Experts of a small language model.
Experts: 64 experts in each of 11 layers, 64 SwiGLU neurons an expert, 8 picks a token, a sigmoid router, 32 empty slots to pick, a shared expert of 64 neurons.
Training: a variant of Muon for the experts, 384M tokens, 3960 steps.
Below are experts of layer 6 (counted from 0) of a mixture-of-experts language model. Rows are named router (the router's row for the expert), gate (a neuron's input weights, with its number), up (a neuron's input weights, with its number), down (a neuron's output weights, with its number) and show model dimensions 0-159. Each number is 200 + 30 x the weight over its row's rms, rounded and kept within 0 to 999.
Before each expert's rows: a language model's description of what the expert responds to; "mostly gets" lists some tokens that are sent to it at least half of the time. This comes from a sample of Wikipedia text that the model never trained on.

# expert 16
It responds to: Prepositions linking a noun or verb to a following phrase in prose, e.g. of, by, for, among, against.
mostly gets: " among", " of", " about", " for", " across", " against"
router,189,181,122,222,234,232,194,244,172,171,172,178,200,190,220,165,170,225,176,228,149,151,185,135,220,193,150,151,222,194,181,167,162,177,226,118,195,161,216,227,214,181,167,143,168,164,169,217,160,195,194,227,224,234,201,181,217,198,178,243,162,238,227,160,153,204,198,211,221,158,154,170,176,193,166,169,200,260,193,259,165,184,229,232,198,177,204,189,230,201,219,192,192,245,188,181,136,169,196,189,209,244,215,262,280,204,249,266,229,212,147,178,201,209,185,163,202,225,201,202,187,187,186,125,182,200,162,208,204,199,161,216,196,252,163,234,185,181,166,275,170,162,247,217,224,188,230,201,191,218,164,252,198,216,161,250,204,218,238,181
gate0,190,189,161,209,232,172,165,197,240,197,196,187,204,171,203,165,169,217,237,176,145,210,220,199,188,100,174,137,183,228,198,178,242,260,177,198,265,189,144,202,202,233,232,229,221,183,195,205,206,229,226,222,259,249,215,188,202,188,199,183,166,169,182,157,224,228,174,234,202,171,186,160,162,219,149,191,234,188,220,271,220,204,263,223,223,195,230,137,203,236,185,188,195,199,200,222,222,201,186,205,207,196,202,227,246,210,207,245,194,152,187,193,209,224,183,157,180,161,170,165,222,237,202,164,190,237,221,208,164,209,195,229,204,205,209,252,195,182,182,202,209,207,197,174,179,191,191,220,174,214,203,219,184,201,263,240,184,223,263,205
up0,202,206,231,179,194,230,222,198,232,229,185,177,133,181,144,226,241,260,207,214,228,166,196,293,192,255,194,243,190,180,189,204,212,156,200,205,181,204,173,201,254,155,234,237,257,221,251,221,211,199,219,184,184,185,186,205,229,226,164,176,209,193,215,225,225,225,184,164,224,194,217,230,187,216,216,132,146,113,231,168,233,134,177,169,263,181,243,223,199,293,191,231,201,226,186,233,160,176,212,203,185,176,213,154,211,184,225,200,195,194,236,169,172,209,277,202,192,191,128,205,186,180,197,214,201,228,152,224,200,178,215,186,171,157,172,249,192,214,154,187,211,198,153,170,177,191,198,244,227,180,216,215,208,216,266,212,202,236,187,205
down0,247,153,183,182,201,148,216,188,193,196,216,238,239,262,207,165,212,223,231,218,223,207,234,183,209,202,232,196,216,226,210,224,183,185,232,234,201,187,186,210,176,246,158,181,180,202,224,161,199,197,248,183,228,161,225,164,217,172,276,168,224,190,192,177,151,236,143,203,185,192,161,238,167,128,177,151,251,207,177,196,221,160,196,190,137,215,198,204,236,238,248,220,191,193,208,202,122,213,197,219,265,226,213,204,224,180,209,194,175,154,190,142,215,183,186,222,253,206,184,232,198,264,191,202,156,205,230,196,239,190,181,225,229,222,180,241,266,191,224,194,249,243,228,120,211,202,217,196,154,237,211,186,218,164,194,208,208,230,197,226
gate1,186,217,207,193,172,125,198,210,216,180,215,141,111,230,206,133,235,188,214,229,158,199,211,160,220,185,203,162,188,234,197,146,209,171,162,177,165,183,183,220,198,238,264,196,230,172,204,168,210,225,186,169,224,206,166,180,167,249,231,189,157,167,160,162,218,226,172,272,230,175,181,226,163,243,201,136,238,194,157,213,219,254,189,225,230,139,183,178,222,207,228,197,227,234,219,188,212,235,233,261,202,191,162,270,228,235,205,254,230,185,224,202,185,227,177,168,200,232,167,253,164,228,220,169,214,184,168,191,205,200,191,171,224,234,255,218,201,176,131,198,214,228,191,229,236,211,246,231,263,187,180,232,167,216,193,164,205,161,199,193
up1,176,176,181,173,207,251,197,198,211,212,193,198,199,202,244,227,204,168,175,139,219,201,123,137,250,149,211,216,223,201,183,189,233,160,188,143,209,147,208,219,195,203,211,201,191,181,187,171,208,188,202,210,195,237,244,208,195,230,200,186,175,165,177,203,177,225,272,231,208,188,204,177,123,212,222,174,164,249,193,219,237,253,218,227,164,197,205,154,208,156,219,202,188,197,170,175,232,227,219,200,188,196,194,217,188,220,150,219,228,203,193,167,181,240,177,149,219,218,205,194,206,196,187,231,246,167,227,223,211,247,208,187,250,185,264,161,215,209,174,210,244,226,197,209,151,139,201,187,200,165,156,179,215,207,166,194,227,183,214,211
down1,223,166,241,216,241,153,233,190,241,229,197,152,199,188,211,160,255,163,208,189,209,157,203,229,210,159,177,178,197,239,206,233,223,208,271,198,237,156,243,208,219,230,182,231,245,209,218,219,230,174,150,220,156,256,206,225,174,212,243,248,178,213,168,298,209,207,194,194,214,192,274,199,175,207,166,190,213,212,204,201,223,159,232,219,187,188,172,180,200,163,150,113,198,187,176,167,200,240,168,142,153,165,245,211,159,207,196,209,175,171,218,233,215,202,194,205,242,273,233,191,169,200,189,210,253,154,189,163,179,189,217,220,158,217,189,200,208,189,220,192,197,184,219,212,163,187,178,195,196,132,248,193,214,192,174,180,170,179,182,253
gate2,221,178,189,186,247,198,206,184,231,251,178,169,179,173,141,198,213,225,213,169,126,153,175,148,233,214,208,122,230,204,213,263,178,202,244,258,253,220,178,216,225,168,189,209,239,174,240,173,171,210,155,158,190,227,234,250,222,184,240,183,175,229,264,140,255,173,220,194,196,216,204,169,224,216,165,225,205,226,224,235,190,210,189,210,176,188,190,229,214,171,213,195,191,185,167,234,145,202,192,178,185,207,198,213,168,215,218,143,240,206,186,142,188,204,199,196,194,211,222,175,167,228,213,164,160,175,239,206,210,131,198,235,209,217,171,229,177,220,142,251,223,270,228,208,208,176,180,158,212,267,209,206,173,238,148,170,205,210,179,170
up2,240,214,186,187,243,170,205,148,240,252,160,232,171,203,179,228,224,216,187,187,192,144,203,203,208,224,207,193,203,221,169,195,141,198,202,196,206,196,195,200,210,214,155,181,226,180,176,163,190,186,198,189,186,212,206,227,199,220,196,177,161,214,249,210,222,196,198,197,196,191,197,218,230,193,176,142,225,205,216,168,198,213,203,195,174,193,149,204,151,183,158,206,184,191,231,188,213,192,157,217,219,201,196,220,172,194,169,124,207,216,183,199,213,117,211,210,177,233,231,158,178,190,213,169,221,164,187,188,223,245,221,198,152,249,222,184,146,227,197,196,181,129,151,194,201,141,189,215,189,238,169,221,240,212,195,209,209,195,136,211
down2,170,234,246,203,237,218,157,178,165,176,208,213,222,189,236,238,148,158,180,158,239,186,224,247,157,189,148,197,177,247,170,198,180,178,199,185,208,221,161,168,192,214,184,222,181,197,190,208,198,155,160,262,168,172,214,203,163,247,188,149,197,232,229,241,250,171,143,224,199,170,177,253,201,204,143,148,172,192,211,229,172,168,241,233,158,180,216,161,213,222,189,229,162,187,207,168,172,188,229,184,206,193,180,176,172,229,228,229,219,161,216,172,196,133,216,226,203,178,226,192,184,176,225,181,186,207,203,224,167,209,188,218,265,171,205,178,172,195,215,184,191,189,166,165,187,231,200,257,218,187,235,217,178,199,207,170,210,188,215,175
gate3,215,145,194,203,226,229,179,221,177,203,225,216,148,188,170,252,188,172,177,275,193,167,196,177,220,176,202,186,208,178,192,214,202,160,214,153,183,222,238,239,206,180,219,241,203,224,259,224,175,218,198,192,211,235,162,186,276,221,225,186,219,256,182,221,173,198,238,149,204,211,197,165,222,188,185,209,240,199,172,127,241,204,202,225,163,204,182,138,213,198,182,132,214,241,226,183,192,229,233,175,218,195,232,231,198,242,217,230,230,236,218,205,206,201,189,170,193,177,185,240,210,195,257,134,246,189,152,196,199,185,204,165,207,215,229,194,229,198,256,192,195,152,237,222,242,218,172,162,240,230,166,216,207,188,250,250,198,266,246,214
up3,134,206,196,219,205,209,128,224,218,189,214,204,179,170,257,197,149,221,190,218,210,191,195,184,195,150,186,213,228,176,195,219,166,159,190,189,225,246,152,170,203,137,190,210,250,235,186,153,194,208,269,221,182,254,216,190,224,174,195,184,190,221,172,140,209,226,232,180,185,201,191,242,194,182,226,184,183,206,172,170,194,231,194,197,178,160,162,169,204,186,192,145,211,244,214,101,153,215,234,201,159,185,199,200,170,239,217,204,186,173,226,214,152,186,173,194,149,250,204,196,164,197,225,138,199,200,214,222,203,207,209,200,170,221,246,206,221,180,184,194,200,209,214,241,250,188,234,164,210,243,247,201,286,203,174,244,202,214,184,212
down3,202,207,217,167,228,184,233,253,204,203,168,184,246,192,236,176,202,187,192,183,189,206,171,195,198,150,185,187,243,177,208,168,197,194,215,209,248,193,163,192,182,172,212,133,137,213,171,225,195,222,231,210,233,172,237,187,202,182,264,199,179,205,207,181,290,216,200,248,208,254,205,213,252,226,196,171,235,209,194,186,113,210,217,159,151,228,215,216,183,223,155,218,227,187,172,233,178,124,184,159,228,212,161,179,215,222,220,225,173,205,164,155,167,195,244,207,226,123,235,165,207,164,179,249,223,213,222,205,216,256,163,168,210,172,208,216,212,187,232,160,231,141,159,245,227,215,171,174,202,213,202,126,223,178,170,157,184,243,198,195
gate4,217,214,177,183,162,205,186,166,169,218,207,167,184,186,182,148,191,229,219,179,214,175,218,229,204,195,207,189,247,220,221,205,233,231,237,211,193,180,157,224,187,139,225,201,236,208,198,146,219,205,189,151,166,199,216,260,195,233,154,167,227,195,183,206,190,234,190,187,215,267,238,194,115,216,178,207,179,189,164,200,232,195,247,185,224,208,172,149,233,194,227,170,245,249,223,205,200,194,209,165,159,189,187,174,223,172,179,209,213,188,182,235,201,170,191,166,208,237,149,201,232,197,259,192,208,199,197,224,217,242,222,258,191,156,176,188,233,200,225,245,258,200,179,238,237,208,206,141,216,225,155,259,202,195,207,225,190,146,199,187
up4,145,181,188,206,140,175,227,171,199,223,159,185,199,274,207,211,189,199,177,183,205,145,252,244,234,194,193,143,237,155,223,247,213,237,219,210,202,194,177,215,174,126,199,137,217,234,179,162,203,152,178,209,177,200,198,219,176,286,158,189,151,205,197,183,168,240,208,223,174,240,255,183,205,202,206,261,193,155,217,246,195,152,179,216,255,235,169,204,173,215,228,231,192,197,191,206,220,218,214,183,176,198,178,245,168,166,158,202,231,190,244,195,209,189,206,233,168,209,191,176,211,197,219,213,176,205,217,215,239,138,211,220,169,213,183,182,195,176,250,242,209,160,219,256,210,216,249,229,157,180,199,220,210,213,200,175,195,183,251,199
down4,157,197,198,225,227,218,210,191,275,204,219,184,218,151,199,236,228,181,237,175,218,189,243,204,221,204,238,206,177,215,211,257,205,170,168,155,189,198,229,246,229,222,230,202,209,152,202,173,206,143,236,182,159,191,167,193,213,214,172,200,224,195,197,236,182,203,221,174,194,186,210,212,215,189,246,252,207,222,176,218,176,196,209,233,192,255,251,202,294,194,243,223,194,178,176,167,204,226,259,213,231,178,163,189,143,173,212,111,199,200,214,195,277,190,178,211,170,202,184,208,170,190,212,233,240,243,197,189,167,127,162,235,201,229,158,200,163,205,257,175,214,147,203,198,202,192,201,169,174,256,213,213,253,199,197,211,213,212,221,174
gate5,178,205,130,216,199,192,185,197,193,185,166,247,241,220,212,215,209,156,158,176,203,206,193,197,208,235,178,223,243,194,231,167,183,213,235,209,243,192,202,229,241,155,194,179,205,217,254,246,202,261,192,233,195,147,173,167,194,247,176,202,183,231,244,122,132,188,161,166,220,189,246,213,208,247,215,201,204,190,178,218,186,197,229,187,166,177,180,222,169,205,254,204,239,207,176,170,221,211,146,196,185,192,183,228,202,170,189,223,195,231,182,156,195,225,228,202,176,200,209,261,209,186,175,196,157,205,184,177,154,197,175,244,199,190,284,163,220,195,188,193,153,176,231,220,202,231,244,248,124,202,221,214,186,218,241,211,202,169,214,172
up5,181,212,178,196,203,134,214,200,161,186,146,198,177,201,194,196,203,177,152,198,185,203,207,197,211,218,172,192,250,209,220,204,166,171,260,221,224,250,223,211,199,180,208,200,248,174,255,168,121,152,198,216,260,136,236,163,217,152,238,234,195,193,200,200,169,214,153,155,206,208,224,215,213,249,205,248,270,232,174,219,132,250,191,182,212,202,188,195,159,208,242,180,211,224,167,189,219,175,164,209,258,193,234,205,252,175,202,194,215,221,193,242,172,224,211,190,183,205,201,252,211,221,206,210,185,190,173,162,257,182,189,189,194,236,233,155,220,190,258,167,242,221,256,181,191,194,193,213,145,236,198,206,244,188,245,190,168,151,205,209
down5,187,177,189,203,221,199,213,272,186,213,224,213,199,206,202,204,183,161,251,186,230,245,195,204,150,226,229,186,162,268,202,201,177,253,218,210,193,171,170,211,188,198,175,237,217,227,180,184,183,231,203,216,210,209,201,218,238,149,146,147,184,158,203,205,208,192,203,216,167,221,223,226,199,241,174,170,153,207,234,167,247,134,207,233,184,158,183,214,158,239,170,173,186,220,216,210,245,154,242,170,182,183,186,200,176,234,209,210,217,173,160,226,221,256,179,171,240,243,186,201,250,244,226,253,222,182,224,202,177,125,210,223,240,196,210,213,177,225,214,166,202,256,240,229,183,225,206,244,241,162,198,156,162,149,199,215,177,206,192,169